Weights of a small mixture-of-experts language model, trained from scratch on English Wikipedia.
Size: 9 layers, width 224, vocabulary 27312.
Below are experts of layer 4 (counted from 0) of a mixture-of-experts language model. Rows are named router (the router's row for the expert), gate (a neuron's input weights, with its number), up (a neuron's input weights, with its number) and show model dimensions 112-223. Each number is 128 + 24 x the weight over its row's rms, rounded and kept within 0 to 255.
After each expert's rows: "comes after" lists some tokens at least twice as common just before its tokens as in all text. This comes from a sample of Wikipedia text that the model never trained on. Tokens count by the router's weight.

# expert 53
router [152 145 142 139  73  78 132 118 137 138 131 107 155 118 128 142 136 137 133 143 115 121 112 148 163 119 126 109 133 170 145 134 138 146 112 142 101 151 101 161 141 116 116 112  93  99 140 133 117 122 127 128 173 100 134 102 142 147 158 138 112 122 157 121 120 113 122 116 142 114 126 118  67 150  94 162 107 117 137 166 133 158 151 113 143 125 140 100 114 151 153 143 116 138 155 185 106 119 132 117 129 125 119  68 141 116 148 141 164  93 123 142]
gate0 [152 112 119 137 118 136  99 143 137 111  89 111 140 138 138 122 185 141 178 109 165 143  76  97 160 125 140 122 141 112 135 121 130  86 116 110 130 152  91 123 140 147 150 139 128  59 114 165 159  87 151 114 123 173 121 153 116 118 120 130 154 142 115 113 182 145 104 145 157 122 141 148 160 142 137 148 131 146 137 146 124 140 111 146 114 119 159  93 135 113 124 113 106 123 165 113 117 151 126 156 132 120 117 130 154 120 119  88 120 119 188 118]
up0 [134 123  95 107  96 180 157  93  80 131 100 123 158 124 148 159 153 108 133 171 132 138 112  52 136 140 113 107 130 139 139 104 144  95 124 174 126 132 141 125 126 131 156 123 114 115 109 110 110 120  95 132 142 146 133 121 142 101 131 134 126  99 176  83 157  97 123  93 164 120 122 112  90 151 133 169 107 153 116 160 154 114  99 118 121  73 142 111 146 128 163 129 105 112 150 112 153 120 159 135 148 156 129 146 141 144 129 160 187  79  80 134]
comes after: " |", "|", " /", " 1,", " $", " (1"

# expert 5
router [168 141 117 125  89  90 134 114 135 107 149 101 134 106 141 117 108 172 118 109 130 156  88 159 124 110 155 133 135 164 126 123 109 155 130 150 112 131 138 168 129  92 138 105  52 105 136 131 138 109 106 113 162  81 114 109 126 133 136 180 128 132 121  99 119 104 146 130 105 107 100 122  90 153 111 119 118 155 128 131 107 128 105 167  87 119 150  92 127 134 103 115  91 147 144 194 121 122 107 130 126 135 106 108 152 123 139  82 162  95 158 131]
gate0 [147 158 119 135 146 107  76 179 117 146 124 104 147 135 145 110 130 117 124 181 150 144 104 100 127 194 107 142 151 127 139 166 122  96 122 111 169 121 126 155 134 153 109 122 119 106 167 141 148 184 170 137 126 110 145 175 162 135 158  97 155 114 139 113 147  99 172  65 158 152 136 101 107 127 145 114 145 158  96  94 112  90 117 136 148 126 134 137 138 116  98 140 118 169 141 157 139 108 140 115  82 107 149 123 126 137 113  79 147 146  76  85]
up0 [103 124 157 125 111 137 118 119 108 108 124 124 105 111  94 148 155 118 117 112 134 144 135 138  97 117 143 125 126 132 142 149 124 170 169 150 126 149 152 136 147 132 186 137 122 129 115 107 131 102 109 127 159 138 107  84 125 127 101 153 108 123 123 183 137 178 114 222 133 142  91 142 176 152  93 107 124 110 138 171 131 167 158 135 157 124 118  74 141 132 143 143 171  77 154 127  77 186 130 142 153 150 105 104 135 124 106 169 145 129 160 116]
comes after: " |", "|", " 0", " 1", " /", "|---|---|---|---|---|---|"

# expert 10
router [142 157 157 171 110 103 153 154 164 140 168 106 121 118  91 122 155 154 162 156 110 135  66 159 169 142 121 122 116 174 159 106 103 136  94 106 153 122 122 169 136 112 158 102 115 122 137 143 128 140 129 156 135 119 120 115 174 146 129 116 153 131 155 141 141 125 124 101 138 167  80 104 133 177 120 121 120 113 112 103 130 138 106 111 124 132 143 110 103 146  92 119 137 137 121 174 112 132 115  83  80 115 139  63 139 151  91  96 153  99 156 129]
gate0 [127 115 153 178 129 115  97 117 130 129 100 121 142  98 167 125 160 144 133 157 137 127 128 128 141 129  76 138 147 133  89 144  95 133 113 127 129 133 102 163 200 167 130  90 141  88 114 135 120 139 136 109 109 128  51  98 137 123  95 117 147 140 100 117 101 158 141 177 139  93 145 130 108 149 105 108 135 141 107 124 124 145 106 157 109 161 138 126  64 123 101 131 128 125 114 151 170 159  93 129  97 131 153 136  75 115 105 135 139 138 163  84]
up0 [139 153 162 129 143 159  98 144 116 139 111 121 131 151 142 120 147 104 162 133 140 106 164 108 139 135 183 187 117 100 154 116 104 137 162 123  85 148 135 119 164 110 113 105 134 138 121 115 127 128 102  94 151  96  89 110 141 126 136 142 113 126 145 110 121 117 142 153 123 124 130 123 111  93 144 121 115 157 158 156 154 127 123 115 179 156 155 134 111 105 101  91  83 146 139 119  97  97 152 123 123 152  97 128 111 146 148  62 109 116 148 158]
comes after: "\n", "-", " H", " h", "H", " Preceded"

# expert 4
router [144 181 116 162  75  70 137 166 120 161 110 102 134 116 123 116 165 131 140 136 108 142 115 123 151 170 133  92 139 172 150 120 106 152 114 117 132 124 108 180 112 148  93 103  92  95 156 160 140 153 109 137 109  92 107 150 169 129 158 138 113 112 133  97  96 136 148 138 144 148 104  89 110 130 136 140 116 144 148 111 130 130 123 127 127 120 157 138 101 142 118 138 144 142 105 157  87 134 152 108  76 131 129  90 146 158 111 107 165 111 152 137]
gate0 [145 111 148 152 120 136  95 139 126 136 130 140 140 134 166 146 117 170 143 129 117 141 143 128 120  92 116 152  93  84 150 179 120 134 142 119 157 197 140 142  93  93 117 136 127  83 134 135 127 106  97 144 118 109 106 133 134 130 153 104 113 173 133 142 128 105 100  90  96  87 159 134 141 121 156 162 150 164 113  99 101 104 187 136 128 118 134 107 120 151  66 131 125 161 118 130 107 157  95 147 107 118 141 141 117 126 125 132 111 114 136 130]
up0 [108 129  95  89 114 114 155  98 149 131 145 103 158  93 111 172 154 141 112 119 100 120  98 149 131 165 136 134 122 153 145  59 122 102 123 127  87 147 151 155 181 116 133 112 128 161 116 120 109 109 107  87 123 165 127 108  77 129 120 138  92 129 157 147 146 121 119 138 120 141 111 172 137  95  97 108 138 132 115 128 145 102 118  95 141 132 147 111 144 116 101 108  87 114 111 149 123 126 140 154 178  94 115 128 111 126 123  97 204  97 102 114]
comes after: "\n", "|", "-", "\n ", " is", "="

# expert 25
router [105 157 168 107  81  93 162 154 135 130 125 135  99  69 104 162 140 115 141 125  91 123  92 158 151 144 163 125 142 144 123 146  87 128  88 134 119 149 119 155 100 143 111 107 104 121 171 123  99 138 100 163 140 112 109 123 114 143 137 176  91  90 113 113 127  92 158 119 124 132 127 113 152 135 103 145  93 129 136 151 155 153  87 128 143 153 158 107 119 143 143 151 138 141 144 173 147 158 134 115 114 131 129  95 139 175 156 102 166  81 139 138]
gate0 [114 155 132 156 130 164 151 110 154 130 109  90  99 133 123 116  98 133 154 159 124 128 125 143 141 109  99 119 159 164 112 167 141 142 118  94 172 143 120 156 139  99  99 106 188  79 129 168 181 139 117 130 122 139 162 149 131 106 102  87 117  95 119 135 116  95 128 159 119 180 118 112 128 138 134  96 120 155 104 126 122 112  81 139 147 128 118 129 163 124 121 144 155 168 155 128 101 100 109 139 125  77 178 131  74 167 135 141  99 159 127 118]
up0 [167 149 154 170 151 125 141 112 138 148 105 110 123 136 126 142 115 113 143 160  86  97  76 140 155 172 152 124 144 168 139 146 155  98 124 106 136 120 140 167 167 203 128 141 179 127 102 161 138 172 132 136 110 100 131 122 141 129 121  77 127 126 141  85 121 120 132 122 108 135 100  48 169 120 125 120 144 161  94 132 105 141  82 163 114 149 103 153 175 118 128 115 131 118 139 121 133 135 100 128  82 129 140 140  96 164 120 165 102 147 102 127]
comes after: " |", " /", " No.", ";", "″N", " on"

# expert 59
router [138 171 138 105  91  95 151 165 161 118 123 106 111 108  91 110 198 176 148 150 102 164 118 162 107 160 135 112 108 175 133 125 119 137 104 130 135 133 144 158 141 132 107  90  90 109 150 139 138 129 127 147 112 150 126 142 134 132 185 123 135 125 103 112  96 104 116 112 101 172 113 111 106 123  87 172 111  98 149 110 102 171 107 120 103 138 161  95 136 138  96 141 111 131 161 132 124 120 143 102  95 122 126  95 157 134 137  94 150 120 121 115]
gate0 [ 98  94 121 176 126 130  95 170 144 131 114 148 100 143 100 108 166 128 142 120 105 170 123 139 128 128 128 143 127 185 109 109 172 126 129 143 123 134 149 127 145 114 119 162 157 130 129 150 123 154 127  75  76 115 152  99 127 168 168 108 170 166 145  85 131 159 155  96 143 119 185  85 101 107 164 164 136 132 126 139  96  88 162  89 132 103 109 115 153 104 121 111  93 165  82 103 116 132 110 177 121  94 148 107 131 113 149 148 174 113 109 111]
up0 [112 209  91  75 126  88 141 129 103  99 117 122 102 117 148 158 118 111 164 140 135 122 143 146 114 120 145 115 101  96 137 119 157 172 132 123 117  90 145 149  73 109 143 127  87 134  97 103 103  77 121 126 143 115 129 148 174 100 115 108 137 163 142 125 143 139 141 136 128 126 144 122 139 122 167 152 117 124 127  92 173 146 163 165  97 104 123 128 131 159 126 127  91 126 132 158 142 133  90 148 159 169 143 172 158 123 119 121 104 138 126 138]
comes after: " of", " in", " to", " with", " for", " as"

# expert 21
router [157 151 156 154  74  91 123 128 151 138 106 140 125 136 145  99 136 162 138 125 134 120 139 142 126 150 140  85  93 175 132 104 117 149 139 138 124 173 116 143 121 112 111  67  91 108 139 162 126 121 106 129 117 101 134 112 151 157 143 113 118 113 102 134 102 123 132 119 125 120 111 126 106 176  96 135 109 109 143 120 133 155 123 103 142 158 150 107 128 150 119 131 124 142  83 191  98 121 164 110 115 117 150  97 141 138 133 128 154  84 146 140]
gate1 [169 130 102 134 119 114  92 105 117 138 115 162  87 157 154 149 144 144 138 133 116 130 142  94 118 131  96 149  69 143 141 113 148 136 125 152 172 137 163 103 112 138 128 106 175 110 133 153 159 128 124 133 113 113 135 155 121 163 121 144  72 121  96 145 104 134 136 156 135 126 142 121  94 155 107 137 125 139 137 135  95 130 120  98 136 184 116 115 151 165 117 185 147 111 121 143 120 114 132 141 149 129 135 145 131 120 128 123 178 117 112 138]
up1 [135 180 106 146 132 150 130 160 141 146 106 152  80 135 129 116 133 174 136 139 123 125 126 120 128 169 184 105 137 103 127 122  97  98 120  97 145 112 172 124 108 113 108 115 162 122 113  94 109 108  96 113 143 183 123 135 166 133 144 115 118 124 104  89  89 100 139 139 155 126 130  73 114 101 169 119 144 160 135 140 125  85 123 160 116 128 111 168 152 106 130 126 133 173 122 124 126 127 108 153 136 167 127 106 112 175 140 120 139 108  78 158]
comes after: " ", " 0", " 1", " 2", " 3", " —"

# expert 13
router [103 147 112 150  69 120 129 143 168 121 133 122 145 102 106 148 125 147 159 122 129 123 109 163 126 142 117 104 112 168  99 134 132 120 126 112 129 119 138 178 138 108 124  66  84 125 146 157 153 145 112 181 109  81 105 112 121  89 176 132 120 119 132 121 120  78 144 105  75 127  64 122 140 134 113 158 126 157 159 105 114 122 125 131 103 114 145 135 108 104 101 124 117 124 116 181 111 143 120 121 100 108  94 111 155 131 118 114 154 114 153 141]
gate0 [140 107 139 146 124 120 144 155  84  84 114 106 109 132 159  97 140 133 121  96 114 125 126 138 161 175  82 147 133 106 126 175 116 109 132 129 123 157 113 121 114 169 145 155  84 140 163 109 108 134 129 105 142 138 111 122 147  90 118 113 155 137  99 127  99 157 127 176 114 108 187 118 152 133 133 125 129 136 159 126 146 145 129 158  98 126 107  88 105 154 162  58 122 121 132 149 114 112 147  94 100 144 150 143 139 144 118 151 140 161 156 127]
up0 [157 153 153 114 157 150  88 159 160 151 141 142 142 118  95 121 140 138 149 137 148 156 120  81 112  74 152 120 118 142 164 109  94 121 152 156 112 111 138 174  92 140 101 129 148 113 138 111 152 120 111 122 112 138 131 143  75 159 175  96  81 102 132 109 167 117  69 110 109 132  74 136  99 107 118 151 174 118 117 107 105 111  87 120 170 140 158 122 145 106  93 125 146 169 129 151 130 136 153 127 140 153 114 123 142 109 110 106 112  94 146 147]
comes after: " a", " the", " and", " an", " his", "'s"

# expert 55
router [156 159 153 114  92 108 131 154 150 126 141  88 136 142 144 102 170 180 110 134 126 135 110 118  90 143 145 108 103 154 147 112 116 117 166 120 152 152 113 161 120 143 106  81  82  93 134 139 131 128  94 135 125 102 139 129 147 147 162 135  94 125 145 123 119  83 172 110 138 126  96 111  84 158 134 115 132 166 160 100 138 113 103 134 138 159 171 111  93 143 111 149 103 121  93 195 141 118 149 121 130 122 125 106 159 169 125 117 129 128 126 163]
gate0 [132 148 124 126 151 160 130 130 136 122 114  96 143 112 141 166  99  88 110 146 151 131 172 151 173 122 155 151 105 138  93 123 106 196 171 168 131 163 145 173 164  96 150 114 151 123  96 120  94  98 127 136 165 149 103  95 139  69 116 141 144 112 102 154  86 121  67 140 129 118 117 139 144 119 130 106 158 144  97 107 144 141 130 123  97 140 114  99 134 107 163  87 142 171 159 128 115 166  92 140  99 141 132 148  87  99 131 108 164 113 134 113]
up0 [128 135 142 177 122  89  73 194 127 140 132 124 176 129 141 159 181 123 154 169 156 175 103 167 124 108 103 137 175 140 132 126  94 135 110 132 158 139 121 155 131 131  98 145 154 128 130 117  67 150 131 114 132 117 119 160 121  89 106 124  86 119 133 129 158 100 101 101 178 125 125 133 113 114 117 146 176 108 140 130 115 101 102 128  88 149 141 153  91 117  91 164  95  82 152 129  98 120 141 136 182 127 141 156 153 148 140 129 126 128 108 125]
comes after: "\n", "-", " =", "==See", " /", " is"

# expert 60
router [110 141 112 143 108 113 121 139 140 125 139 120  97 125 117 101 182 144 135 105 121 136 107 157 134 167 113 100 128 190 167 124 127 169 130 111 168 157 119 147 145 109  86  83 102 128 182 121 135 166  88 137 124 111  93 109 136 113 183 134 138 114 140 139 115 128 102 115 113 165  96 103  82 141 115 168 142 115 111 129 145 183 108 125 112 137 138  92 145 146 103 147 117 132 118 137 104  78 139 105 121 125 131 135 142 148 126 116 165 135 134 141]
gate0 [113 145 132 114 104 131 152  78  74 121 107 158 147  87 111 151 136 158 147 126  95 123 129 116 152 130 108 127 125  95 133 141 130 177 136 203 142 135 160 150 122 127 144  58 171 116 100 107 138 155 128 106 140 146 126 130 141 154 131 110 122 131 138 138 131 137 126 123 149 120  80 160  95 174 163 140 107 154 102 139 142 171 139 149  90 140  96 122 138 126  96 147 115  77 138 151 110  88  69 108 169 116 137 126 104 104  94 121 140  97 121 122]
up0 [ 82 109  86 111 161 186 120  91  96  86 132 150 170  97  71 172 135 133 142 120 105 107 167 131 161 100 122 101 140  93 134 138 115 115 141 138  98 120 135 124 121 155 152 115 125 120 149 134 126 106 139  78 145 140 159 107 125 103 133 107 129 139 128 109 147 139  98 157 105  80 177 119 139 184 151 153 135 154 103 156 136 133 148  89 141 136  98 134 139  95 163 103 126 131 111 105 133 134 113 144 125 125 103 129  91 100 103 125 110 107  82 150]
comes after: " in", " of", " the", " to", " at", " from"

# expert 61
router [150 149 156 104 103  96 135 145 172  98 140 112 110 122  91 105 172 163 131 135 105 162  98 170 110 145 168  88  95 164 138 115 125 130 119 113 148 128 120 153 129 131  98  72 107 114 134 161 133 142 121 150 129 130 131 123 140 148 166 123 118 104 115 110 113 107 133 104  73 135  75 135 113 124 107 181 113 125 134 121 104 164  76 132 107 139 150 108 117 150  96 144 107 109 126 135 143 117 114 112  73 148 139  74 166 137 121  95 153 137 149  90]
gate0 [132 137 129  97  93 160 173 122 161  97 146 105 125 125 155 102 115 139 180 127 132 138 136 156 139  68 141 139 142 103  85 136 124 116 152 143 140 125 122 133 140 134 104 147 124 124 139 137 108  82 124 147 132 143 142 107 134 108 176 133  74 132 172 109 144 129 121 153 128 139  92 163 126 142  62 112 157 113 143 163 165 148 100 125 143  94 133 134 147 105 144 148 105 109 169 121  87  93 131 159 113 116 119 113  86 163 155  76 131 134 119 134]
up0 [149 146 115  91 130 150 139  82 149 114 139 107  69 108 144 106 110 153 166 139 134 122 121 113 157 140 159 153 164 103 117 146 131 124 114  89 155 107 140 116 139 123 149 160 114 113  93 128 117 126 157 141 191 117 140 136 152 168  83 168  67 164 115 106 121 126 152 144 172 139 132 169  95 125  92 103 163 111  94 180 131 135 138 142 122 115 131 164 132 119 125 151 111 138 179 133 130 137  96 132  95 152 152 141 124 108 154  87 130 114 114 111]
comes after: " of", " in", " to", " for", " with", " on"

# expert 44
router [135 142 168 104  58 103 141 128  95 125 144 114 148 125 106 119 131 150 158 150 128 154 113 159 132 101 139 101 143 174 100 112  94 100 137 126  94 100 130 208 124 111 126  83  77 134 176 132 132 129 101 139 129 103 157  79 121 133 144 176 128 105 138 137 131 114 118  96 127 121 101 120 101 135 118 168 110 132 114 174 124 148 126 122 153 137 163 100 114 145 151 166 119 150 161 157 115 120 125 112 116 137 113  72 113 149 113 105 174 102 135 120]
gate0 [143 141 138 150 164 110  96  99 168  93  78 116 129 146 144 132 110 112 107 139 138  77 142 151 163  97 141  99  98  76 134 141  94  76 138 159 102 144 130 173 145 138 125 138 150 133 161 124 151 120 144 165 163 154 117 184 146 111 106 154 115 151 120 141 147 103 154 147  99 116 101  84 118 140 118 123 134 131  94 121 179 131 138 177 142 131 134 139 112 127 114 146 144 150 158 168  74 150 155  99 106 173 132 139 148 134  96 130  89 146 134 138]
up0 [152 125 140 138 114  98 163 142 136 128 143 158 115 118  96 106 144 116 148 104 141 176 142 134 121 162 151 121 147 146 107  95 145 127 128 148 142 161 120  80 172  98 125 142 134 104  83 140  83 117 126 138 118 118 161 110  93 118 167 127 136  97 147 123 108 139 148  79 194 170 127 186 185 103 150 122 179 112 141 118  96 155 107 113 131 136 128 136 144 147 148 110 118  93 130 116 153 168  98 154 125  97 116 124 135 169 157 144 140 150 121 115]
comes after: " |", "|", " /", "°", " (1", " No."

# expert 38
router [134 163 155 149  74  78 100 158 152 129 138 115 143 116 118 124 148 162 120 128 129 154  98 143 120 180 113 110 105 176 119 110 110 156 108 107 161 112 108 178 148 147 115 107  88 137 167 184 128 167 135 153 140  92 128 105 136 143 165 145 137 126 145 109 115 125 134 117 139 148 112 109  57 125  93  87 112 152 129 138 123 135 119 139 134 168 126 121 106 131 110 129 151 121 128 212 140 133 126 112  79 103 143 112 144 154 127 103 167 133 153 131]
gate0 [174 151  89 142 126 112 117 140 104 145 108 112 148  94 149 157 149 148  97 149 163 132 109 117 127  70  98 157 159 113 114 138  74 141 116 142 164  94 174 141 145 126 161 145 153  86 154 139 144 154 118 143 169 134 155  92 169 155 103  80 102 165 110 137 132 173 114 146 133 145 126 102 115 147 113 123 137 124 164 113 169 126  99 115 142  89 115 120 132 133 119 115 108 143 139 116 177 141 130 106  91 103  92  97  78 149 131 120 143 101 156 139]
up0 [187 126 111 145 121 126 133 122 104  99 145 144 130 110 130 148 111 149 148 141 106 147 138 172 149 102 116 134 171  99 118 113 152 148 145 174 111 146 130 145 146 111 141 155 162  91 142 119 108 117 133 136 110 137 105 111 156 126 121 117 162 119 141 132 120 137 155 134 132 121 126  83 120 149 106 173 127 101  96 151 145 120 141 119  98 120 108  91 179 170 104 123  81 171  86 116 131 162  86 124 155 116 153  91 115 103  83 172 157 118 125 155]
comes after: "\n", " \"", " (", "-", " S", "/"

# expert 39
router [125 146 118 121  74 127 120 106 129 134 123 115 168  98 114 125 145 190 127 133 168 135 102 154 164 128 143 109 119 155 127 141  88 135 146 119 140 117 128 172 135 133 124 104  90 123 132 132 134 125 117 166 131 135 110 120 107 117 165 154 134 105 113 143 127 118  97 121 113 140  72 130 139 129 129 176 167 135 140 147 134 165 120 135 130 151 164 106  97  95 122 136 116 140 123 151 103 153 161 112 111 125 129 101 133 157 119 106 164 129 130  92]
gate1 [115 106 108 106 112 127 117 181 125 135 195  66 135  98  83 120 131 171 139 119 156 146 140 149 120 122 132  98  95 175 134 143 132 109  95 133 158  94 132  70 149 166 130 105 109 118 126 134 116 133 150 160 120 145 172 159 128  94 123 142 138 147 105 135 148 173 136 112 110 123  69 118 103 123 136 115 141 130 119 148 145  94 120  83 128 120 169 133 103 146 127 119 132 141 161 132 164 124 122 130 138 139 127 140 167 136  77 120 135  83  86 115]
up1 [149 116 139 141 119  79 120  91 158 134  81 146 103 138 120 147 147 105 133 142 110 125 143 144 117 145 112 123 153 112 121  99 140 134 120 139 110 150  95 165 122 134 102 148 157 130 139 121 143 124  79 135 127 125 141 111 140 154 105  92 122 128 136  82 131  95 123  96 191 137 211 101  97 148 123 141  96 129 104 112 109 153 160 142 115 149  79 103 142 112 160 144 108 119 107 119  99 130 163 100 108  74 125 118 111 119 173  83 147 167 172 124]
comes after: " the", " a", " The", " his", "'s", " an"

# expert 36
router [101 146 127 101  68 119 152 132 131 135 111 122 127  99 100 159 149 173 140 124 125 168 115 142 109 113 151  94 137 167 119 113 145 115 125 128 117  81 128 185 137  88 147 109  96 137 160 136  94 138 108 126 102  77 101 161 120 100 191 139 154 150 127 136 124 127 112 115 112  94  96 151  94 134 122 176 107 139 167 142 153 156 108 103 145 151 166  54 112 137 108  93 111 147 117 155 145 104 159 136 118 132 144  80 159 140  96  94 146 122 161 131]
gate0 [148 111 142 123 163 154  98 131  94 113 128 115 108 161 144 106 130 145 132 138  99 130 132 143 120 103 142 182 128  93 115 187  68 106 137 161 106 116  93 111  99 135 126 155 143 133 123 118 159  86 102 133 123 151 172 167 104  86 129 103 140 104 132 128 150 122 150 165 137 137 114 176 168  82 132 107 121  98 140 132 141 163  96 121 124  99 122 104 121 117 130 116 132 151 167  93 140 144 123 101 114 158 141 143 144 122 165 100 144 144 136 101]
up0 [117 106 108 146 116 116 128 133 126 134 166 158 145  84 107  93 160 118  98 124 153 139 119 119 140 147 149 102 146 143 140 133 167 148 136 152  91 175 137 122 139 109  91 142 124 124 137 174 135 121 162 121 105 172 150  80 132 121 142 125 112  97 132 129 123 128 125 103 113 143 118 101 144  98 121 156 166 155 128 127 145 154 159 131  96 126 145 150 130 109 165 134 179 116 112 131 132 104 112  93 105 150 118 142 118 189 151  88 101 176 113 150]
comes after: "\n", ".", "s.", " ==", ").", " ==="

# expert 34
router [134 193 140 161  79  85  90 145 164 170 121 109 124 111 100 134 150 183 108 122 100 136  99 129 105 139 113 122 100 180 156 113 133 165 110 116 142 127 122 192 159 124 117  84  87 102 180 159 124 168  96 156 122  63 126 139 140 145 193 139 149 125 128 114  99 115 106 118 122 134 132  99  69 134 127 134 127 170 127 119 123 118 112 164 160 139 114 142 133 170 116 110 145 134 148 172 147 108 138  93  84 128 169 103 187 154 103 116 136 140 135 130]
gate0 [134 133 148 140 101 112 102 131 131 158 122 151 134 122 143 144 125 118 132 163 160 129 170 100 148 167 158 123  93 126 151 114 143 178 158 132 128 138 128 159 119 131 149 131 154 148 155 150  78 146 179 125 139  93  48 104 139 100 145 143 135 106 120 150 140 140  93 120 106 146 126 141 126 113 138 112  92 178 142 100 135 129 143  99 127 136 126 140 165 152  69 120 127 161 104 147 120  94 167 161  96 134 119 136 131 138 130 124  83 128 129  94]
up0 [129 188 133 121 123 121 150 121 146  92 135 103 108 135 151 160 122 149  95 132 137 163 120 140 129 136 116 161 146 157 118 107 114 107 135 104 164 122  99 185 175 108  87 102 147 148 146 152 125 148 170  75 103 110  97 129 137 122 159 116 140 107 111 162 133 136 106 115 134 112 141 111 142 111 147  80 142 163 114 105 111 109 110 141  87 152 126 164 149 104 120 138 144 163  95 150 133 124 159 142  85 125 120 109 130 171 140 110 101 108 128 134]
comes after: "\n", "|", " ==", "==", "===", " ==="

# expert 2
router [150 148 135 137  69 108 133 168 154 179 145 101 151 124 110 142 162 153 134 108 118 130 115 118 134 129 151  85 134 193 144 123 132 105 105 103 120 123 119 125 133 120 101  90 111 109 170 145 141 140 121 129 137  91 141 132 133 134 168 129 121 131 127 115 128 159 145 125 110 150 126 120  93 140 105 157 129 181 147 147 104 160 114  88 122 129 166 116  98 130 113 150 137 116 142 192 110  90 148  88 118 135 114 103 156 136 119  78 128 108 149 159]
gate0 [ 92 132 145 131 126 148 168  88 117 112 100 107 121 135 124  88 132 106 158 116 129 101 138 138 161 114 106 113 126 140 103 116 154 153 116 128 123 132 141 157 162 110 156  89  95 103 154  82 122  62 139 148 107 119 119 169 150 133 153  99 145 139 163 114 103 123 109 122 166 132 100 170  91 154 126 167  97 110 159 123  80 137  98 117 136 101  89  79 124 149 132 113  99 100 119 129 139 135 103 109 105 130  62  77 150 107 124 108 123 124 139 154]
up0 [ 96 103 149 100 123 108 127  81 144 135 144 107 127 105  86 146 148 112 147 119 107 100 142 153 147 102 111 106 130 113 103  66 142  70 121 117 105 126 163 146 124 122 164 107 133 122 140 139 135  99 133 173  75 106 106 113 170 115 142 148 172 126 131 133  90 125 146 144 179 165 146 107 102  91 169 159  99 138 173 109 111 156 110 119 129  84  94 105 135 153  98 144 129 116 137 151 158  89 127  89 168 149  97 118 142 116 122 125 100 106 123 153]
comes after: " |", "\n", ".", " =", ")", " =="

# expert 24
router [143 147 121 109  78 108 145 130 134 139 144  86 116 100 130 101 144 149 117 113 151 123  76 178 112 106 144 105 143 151 132 123 102 143 118  83 121 101  88 134 137 137 133 136  87 157 177 146 146 147  97 149 117 125 106 112 131 134 159 140 118 114 122 151 127  86 127 122 108 145  93 121 128 120 101 172 113 101 140 118 145 163  85 141 107 164 152 119 142 127 151 146 150 129 110 152  99 146 174 136  97 139 146 115 141 180 129 117 129 124 135  96]
gate0 [ 89 111 139 103 147 119 128 153 137 124 119 158 185  84 171 108  94 133 120 153 133  89  91 166  87 102 100 101 123 153 137 142 106 103 125 122 129 153 133 143 140 119 125 152 122 131 150 162 124 120 126 128 102 121 122 165  91 103 126 171 127 109 131 157 137 169 118 162 162 152 153 146 132 120  92  77 103 148 114 143 163 118 140 114  92 136 131  81 136 161 172 159 128 113 125 145 137 151 150 160 119  99 104 111 126 123 122 159 130  89 148 100]
up0 [ 98 108 119 131 122 162 113 138 117  87 130 140 146 144 146 106 127 136 104  92 141 114 128 131 137 138 149  98 146 122  83 168 149  93 146 104 145 129 111 131 174 129 139 104  96 145 144 128 117  96  67 117 167 111  93 172 142 106 143 128 134 156 123 144 153  84 115 128 125 104 160  93 134 125 183 150 142 122 106 115 108 181 162 174 150 131 122 100 146 113 125 156 165 159 124 135 113 129 147 116 147  79  99 108 124 112 121 106 123 163 140 137]
comes after: " the", " a", " and", " an", " The", " its"

# expert 63
router [132 175 134 143 105  62 111 131 117 130 131 104 113 118 128 124 131 167 143 122 120 104 128 156 125 154 112 102 112 216 144 145 116 168 159 125 136 166 100 145 149  92 123  89  62  94 157 159 153 117  99 155 135 107 149 123 128 118 135 137 121 129 110 127 109 144 144 153  86 129 118 108 115 174 105 139 128 133 136 117 139 117 142 102 145 123 126 140 137 141 105 152 101 126 110 173  93 103 162 109 113 116 123 105 132 120 111 116 176 113 143 116]
gate1 [134 126 132 110 109 115 129 131 142 113 127 121 122 137 106 122 121 168 166 106 127 115 124 120 126 104 157 103 123 166 122 139 126  66 131 137 106 107 127 129 131 124 140 152 115 121 123 135 124  94 146 106 193  85  87 149 111  98 180 168 103 166 150 156 124 147 122 174 128  93 107 102 116  52  54  89  90 119  96 121 112 105 135 124 153  79 130 112 122 138 115 143 128 118 121 139 152 139 148  91 129 158 110  93 120  82  76 122 109 143 128 153]
up1 [141 129 130 131 136  94  86 144 116  97 128  96 118 130 111 119 111 146 167 119 124 127 137 147 128 124 128 130 106 140 114 143 134  67 147 144  87 101 148 101  90 105 135 134 125 128 120  97 140 129 125 115 156 123 100 130 157 112 145 161 124 170 132 149 124 131 130 164 152 123 135 114  61  91  72  91 129  96 116 101 112 131 161 135 152  74 123 152 136 117  65 133 141 130  97 142 158  90 139  97 125 152 135 133  82  98 129 145 128 139 138 158]
comes after: " ", "\n", " 0", " 1", " 2", " 3"

# expert 40
router [160 190 131 171  73  89 111 121 141 138 140 124 127  98 116 139 142 172 139 135 130 106 104 128 122 137 139 105  95 164 131  94 120 120 138 113 133 156 163 191 144 101 120  92  82 102 155 164 138 117  93 124 146  91  86 127 179 135 160 137 120 107 155 104 128  84 132 116 135 151  86  83  96 129  81 165 132 140  95 118  92 116  99 144 134 149 110 153 119 108 103 139 114  98 119 188  99 120 123  87 100 122 130 104 146 135 141  85 165 112 135 130]
gate0 [106 158 132 122 139 129 168 124 110 165 140 106 150 182 168 155 123 123 148 141 137  80 106 130 109 109  50 140 147 158 140 164 166  86 135 111 110 141 146 146 132  98 118 118 155 118 167 163 112 128 109 111 132  78 145 117 172 140 141 175 125  96 133 149 100 185 144 136 155 108 134  60 102 170 132 112 119 128 141 151  95 113 154 128 122  83 116 120 145 111 101 142 157 118 113 136 157 127 128 118  87 130 172 110 121 127 180 103 124 131 157 149]
up0 [116 115 117 119 147 141  98 127  99 104 121 154 144 149 117 152 168 122  89 128 102 107 115 129  79 118 160 108  95 115 100  95 155 127 175 158 119 127 103 126 139 120 110 173 122 141  74 118 118 150 114 145 134 135 162 111  71 104 135  91  96 133  95 127 169  80  95 126 165 130 122  95 145 139 105 104 145  87 147 105 160 136 146 104 161 118 116 143 141 136 180 133 107 135 130 127 137 135 135 137 136 161 124 167 116 100 129 176 156 109 115  89]
comes after: "\n", "|", "-", " 6", " 4", " 5"